Experts of a small language model.
Size: 13 layers, width 384, vocabulary 16384, 78.6M parameters.
Below are experts of layer 4 (counted from 0) of a mixture-of-experts language model. Rows are named gate (a neuron's input weights, with its number), up (a neuron's input weights, with its number) and show model dimensions 320-383. Each number is 200 + 40 x the weight over its row's rms, rounded and kept within 0 to 999.
Before each expert's rows: "comes after" lists some tokens at least twice as common just before its tokens as in all text. This comes from a sample of Wikipedia text that the model never trained on. Tokens count by the router's weight.

# expert 24
comes after: " the", " a", " to", " in", " and", " for"
gate0,175,177,212,319,170,186,188,204,241,172,202,185,206,252,226,232,184,280,194,130,192,276,205,156,196,191,175,168,192,153,226,225,206,143,205,259,233,218,184,260,188,151,168,238,276,160,211,214,262,133,167,193,118,120,180,128,132,220,189,150,165,190,163,138
up0,244,207,244,221,225,244,212,209,208,187,237,145,209,233,216,193,217,186,182,127,163,275,170,147,198,201,246,206,187,230,146,213,170,228,134,221,275,210,217,271,247,108,180,254,252,160,173,231,223,188,199,186,142,188,227,198,195,149,216,187,190,152,208,145
gate1,233,211,265,245,135,96,183,128,202,159,148,202,224,238,295,181,191,234,179,206,176,190,222,248,156,160,138,215,182,228,174,172,197,220,199,224,200,193,216,201,237,181,152,230,253,235,178,213,209,163,167,182,288,227,219,158,194,252,229,191,135,166,127,281
up1,227,213,229,236,152,133,157,152,211,162,177,196,231,177,236,132,253,272,166,183,193,208,175,213,190,149,190,241,186,211,165,193,270,164,248,233,215,236,146,206,242,194,200,213,263,216,194,186,229,249,168,242,221,153,174,175,213,162,232,130,210,188,130,279

# expert 26
comes after: " |", "|", " 4", " 6", " 3", " 5"
gate0,250,210,237,213,239,284,148,210,166,217,237,141,258,304,168,287,275,214,148,269,280,205,294,217,219,270,148,245,221,198,263,245,147,164,197,239,237,194,238,160,135,186,177,171,226,167,158,270,156,261,223,192,235,197,207,251,216,225,186,182,212,205,233,179
up0,261,202,176,223,164,201,151,242,118,191,245,145,248,227,218,205,220,295,155,231,214,186,273,216,243,214,144,194,220,166,210,206,182,135,219,286,278,191,242,174,220,183,174,141,219,180,153,244,145,233,228,239,189,209,236,214,262,225,225,246,160,181,211,164
gate1,170,276,172,184,137,216,249,218,184,188,252,244,301,189,264,219,220,241,214,210,217,252,220,226,284,211,148,213,209,217,171,240,249,185,207,156,217,123,143,168,221,177,195,150,125,138,212,131,194,291,149,209,171,215,261,179,163,122,211,176,215,183,190,161
up1,181,232,255,204,223,185,196,226,181,166,182,209,248,202,228,189,237,228,214,194,155,227,238,209,183,182,179,184,214,216,166,192,196,227,108,127,270,153,231,249,210,147,177,183,194,154,228,123,226,197,219,197,159,249,218,138,201,171,177,199,192,202,213,187

# expert 13
comes after: " the", " a", " was", " his", " The", "'s"
gate0,212,257,250,239,213,153,185,217,144,203,269,202,209,208,155,166,215,207,154,227,210,215,239,253,181,211,201,179,145,138,198,192,152,165,210,203,142,203,269,194,226,199,216,185,261,178,206,246,167,258,178,200,286,179,210,132,187,148,245,190,241,244,96,162
up0,224,218,227,189,242,161,193,182,211,118,246,190,157,236,217,238,243,281,244,257,271,221,262,194,252,136,204,235,184,233,184,221,160,143,252,203,152,182,156,236,276,232,146,203,288,178,196,151,138,174,244,175,102,193,189,191,188,220,205,211,254,198,233,288
gate1,155,229,179,205,195,239,187,283,255,233,155,202,200,262,210,224,216,189,176,148,214,139,263,229,204,170,215,172,212,230,157,206,192,197,208,152,354,201,193,252,302,177,226,246,183,210,209,217,163,156,149,164,204,146,150,192,207,203,292,170,213,209,254,223
up1,159,171,212,282,240,267,180,291,159,229,226,231,272,276,207,195,219,180,228,219,196,94,225,229,284,208,246,178,165,100,213,231,196,187,278,211,238,230,113,197,248,180,269,224,176,161,221,233,170,154,217,237,207,194,137,237,180,183,183,150,175,185,218,217

# expert 21
comes after: "\n", " of", " in", " to", " as", " on"
gate0,221,130,202,156,225,167,125,170,183,131,230,202,180,266,200,140,175,176,227,215,195,142,285,196,153,240,159,255,183,187,200,190,230,124,251,204,216,227,193,171,209,207,156,164,198,188,196,150,244,134,233,158,187,271,238,159,157,229,186,232,213,214,263,221
up0,207,157,154,230,208,249,157,219,143,132,225,217,210,245,247,200,181,139,234,172,230,187,195,173,181,232,146,222,239,198,231,207,183,148,255,199,200,236,183,255,160,186,187,176,169,153,200,117,193,182,196,163,240,225,182,182,127,283,203,189,278,210,237,164
gate1,179,100,243,248,262,247,198,145,234,276,182,169,238,229,229,225,226,179,246,239,242,245,178,208,188,175,163,255,199,183,144,251,195,185,219,232,180,208,91,159,194,142,245,201,178,246,204,215,196,270,182,150,174,217,174,239,287,216,169,202,236,195,231,192
up1,245,171,141,192,248,257,225,125,163,215,155,224,231,207,274,291,260,205,238,246,225,203,192,219,198,236,142,213,130,201,196,212,155,184,190,198,151,234,93,172,167,223,282,167,170,197,159,282,184,304,195,170,208,172,196,223,244,155,248,229,189,214,242,225

# expert 17
comes after: "\n", " T", " H", "|", " t", " Sh"
gate0,161,256,214,226,183,239,187,223,148,242,225,162,144,196,224,255,190,258,208,161,293,194,232,310,239,151,190,257,160,211,186,220,227,184,246,205,206,138,163,227,237,189,232,180,190,196,253,166,200,194,196,129,203,223,199,270,200,243,176,176,181,228,178,260
up0,201,205,273,247,170,265,218,251,185,203,211,180,165,174,259,257,201,253,239,191,267,223,192,263,236,179,203,241,139,180,191,227,201,163,214,218,208,194,139,158,179,171,183,232,167,102,231,166,198,188,239,183,155,258,187,216,201,219,222,248,150,235,191,213
gate1,211,174,203,152,180,232,170,178,169,162,227,246,170,201,147,214,192,241,249,142,196,254,195,114,186,232,169,224,235,253,229,111,226,169,124,201,181,256,176,238,203,207,255,268,79,238,189,168,213,183,231,303,202,212,131,210,249,174,255,199,140,132,200,177
up1,190,212,161,163,220,296,210,204,157,210,170,249,221,210,194,270,195,272,282,143,191,247,187,183,221,267,269,245,220,215,284,178,222,208,160,218,157,307,207,274,173,205,222,239,152,220,176,181,209,177,177,240,240,216,130,268,266,184,261,155,256,141,196,237

# expert 25
comes after: " the", " a", " and", " an", "'s", " D"
gate0,220,189,207,115,214,233,119,195,203,158,200,160,207,152,201,222,200,194,171,248,192,180,201,264,266,155,258,198,269,195,245,174,155,130,117,165,188,265,206,229,206,188,202,155,207,172,184,173,210,280,161,252,184,225,185,181,186,254,161,245,193,129,181,175
up0,208,168,177,202,236,256,187,180,195,202,191,230,210,199,167,245,166,148,183,215,199,195,190,251,286,187,157,208,209,150,166,191,107,189,164,215,124,244,168,243,162,197,207,164,101,242,179,229,241,279,229,251,255,274,250,243,205,167,202,240,257,215,231,213
gate1,242,175,226,151,111,164,229,277,187,262,201,136,295,245,137,239,191,226,140,249,125,227,188,114,164,141,237,177,204,143,208,212,202,236,170,240,218,226,241,184,274,248,279,265,254,224,217,180,186,198,144,207,158,254,175,211,232,172,205,174,108,191,193,127
up1,184,186,201,146,90,138,262,331,196,215,165,150,262,148,185,184,158,258,145,196,170,193,164,186,169,127,159,137,201,166,196,234,213,175,190,188,209,286,236,244,273,220,253,203,165,191,185,207,237,228,129,207,157,228,141,201,282,146,201,185,182,221,227,161

# expert 12
comes after: "\n", " |", ".", " (", "===", "=="
gate0,188,251,255,257,175,298,209,196,205,171,291,200,162,201,182,169,205,193,162,280,156,207,273,179,244,210,253,237,159,218,250,211,199,194,175,204,211,270,185,179,293,150,221,183,199,147,208,171,207,164,245,269,264,262,129,166,204,242,182,220,233,267,175,177
up0,202,263,234,213,170,327,163,159,218,219,261,190,206,202,242,200,242,221,172,256,151,153,191,160,274,245,218,270,201,172,209,175,203,207,189,186,237,247,149,219,329,164,216,146,153,150,171,192,205,200,214,244,251,219,128,180,247,163,227,214,233,296,105,215
gate1,207,212,168,119,140,233,209,209,237,217,209,140,120,193,170,209,285,198,270,208,263,141,143,253,126,271,201,198,182,195,191,154,199,150,143,183,283,207,206,244,147,158,151,138,151,243,144,257,181,166,205,206,173,221,175,189,132,209,176,205,218,211,178,253
up1,220,195,221,178,151,244,240,164,229,217,182,202,195,171,183,178,227,218,288,188,278,209,107,280,103,236,157,215,162,186,168,232,215,125,152,204,201,206,229,215,136,170,175,144,197,278,157,212,213,208,229,173,123,218,180,167,167,165,176,180,200,229,123,204

# expert 8
comes after: "\n", " |", ".", " =", " ==", "==="
gate0,196,202,209,98,237,257,168,215,204,204,149,223,191,237,159,169,242,197,159,164,280,222,149,225,231,185,201,169,210,203,201,219,235,205,158,118,224,136,201,192,229,180,218,301,223,214,203,239,159,204,202,184,155,219,196,148,244,179,195,173,215,220,287,163
up0,201,228,144,245,179,176,266,225,177,292,122,165,148,252,189,195,183,225,183,218,199,199,187,174,229,171,116,308,174,237,164,212,161,180,146,168,273,204,227,247,268,139,178,188,239,189,171,254,225,209,173,217,205,200,183,189,258,247,188,209,211,256,149,223
gate1,191,196,274,262,208,207,193,212,193,188,124,212,243,183,170,242,144,225,182,191,140,228,201,242,229,190,223,195,234,216,255,183,283,200,211,206,169,182,178,177,189,228,218,234,181,133,144,187,263,183,212,228,198,213,173,236,276,178,161,188,161,193,177,200
up1,193,236,304,269,207,173,157,209,201,172,104,220,167,249,250,181,156,201,208,277,213,282,257,195,237,211,181,194,218,215,241,266,195,152,267,228,185,197,197,251,203,151,240,245,182,97,197,212,263,208,203,196,172,200,173,208,233,194,244,175,183,179,167,189

# expert 18
comes after: "\n", " |", "|", "-", " MPC", "=="
gate0,234,186,154,209,144,238,174,192,225,209,208,267,162,161,121,241,228,239,234,197,172,222,280,187,211,252,222,220,198,284,163,187,190,220,163,250,230,198,202,182,179,223,69,198,298,182,242,274,237,159,159,215,225,197,152,208,257,204,269,197,206,132,216,167
up0,264,188,177,183,133,263,199,238,210,234,247,264,209,225,144,180,250,209,126,145,176,168,277,237,181,197,211,197,228,161,208,130,216,171,101,249,203,183,201,195,170,260,201,216,269,184,258,239,243,156,192,234,222,177,204,292,247,243,226,199,199,171,215,248
gate1,135,196,213,171,245,253,258,172,186,155,231,213,141,196,177,201,257,216,178,133,217,269,167,170,257,259,211,197,145,194,149,225,220,162,259,209,219,255,165,196,215,214,190,185,231,194,95,238,108,146,207,188,286,180,246,223,218,257,156,209,142,115,197,214
up1,199,207,175,232,193,228,215,244,206,141,292,251,171,241,128,165,206,192,251,214,199,253,225,181,194,189,201,140,176,125,134,247,213,105,256,227,213,228,161,186,271,188,195,217,260,137,150,222,136,140,158,213,288,224,289,221,154,223,122,243,227,146,164,154

# expert 31
comes after: " the", " The", " a", " his", "The", "'s"
gate0,286,192,149,193,229,250,177,125,187,166,216,217,170,217,285,177,180,250,192,190,240,261,123,191,197,173,172,195,264,173,182,186,163,212,235,122,200,236,250,216,143,282,194,195,199,187,240,188,201,219,181,240,257,195,250,231,198,217,132,179,168,225,137,239
up0,236,199,144,182,209,221,206,101,139,190,182,191,109,246,319,185,197,236,182,196,206,286,142,191,218,172,189,240,191,255,181,292,179,208,197,127,219,226,296,210,185,232,156,178,167,228,201,227,215,198,185,177,230,168,263,290,179,159,155,161,173,298,157,191
gate1,176,196,224,220,223,184,196,189,211,225,199,210,228,205,201,181,243,247,292,165,203,204,212,110,208,197,157,174,231,204,170,178,147,140,219,197,224,144,192,155,191,227,147,188,256,169,127,163,250,222,174,116,145,195,204,203,213,165,214,232,136,274,200,182
up1,183,208,229,208,299,208,165,191,239,270,195,137,219,119,225,159,138,205,218,186,192,182,190,183,158,159,218,232,209,217,211,203,165,171,235,184,239,142,205,194,175,191,225,154,246,193,230,146,239,193,202,214,196,223,210,211,209,170,204,192,143,213,226,186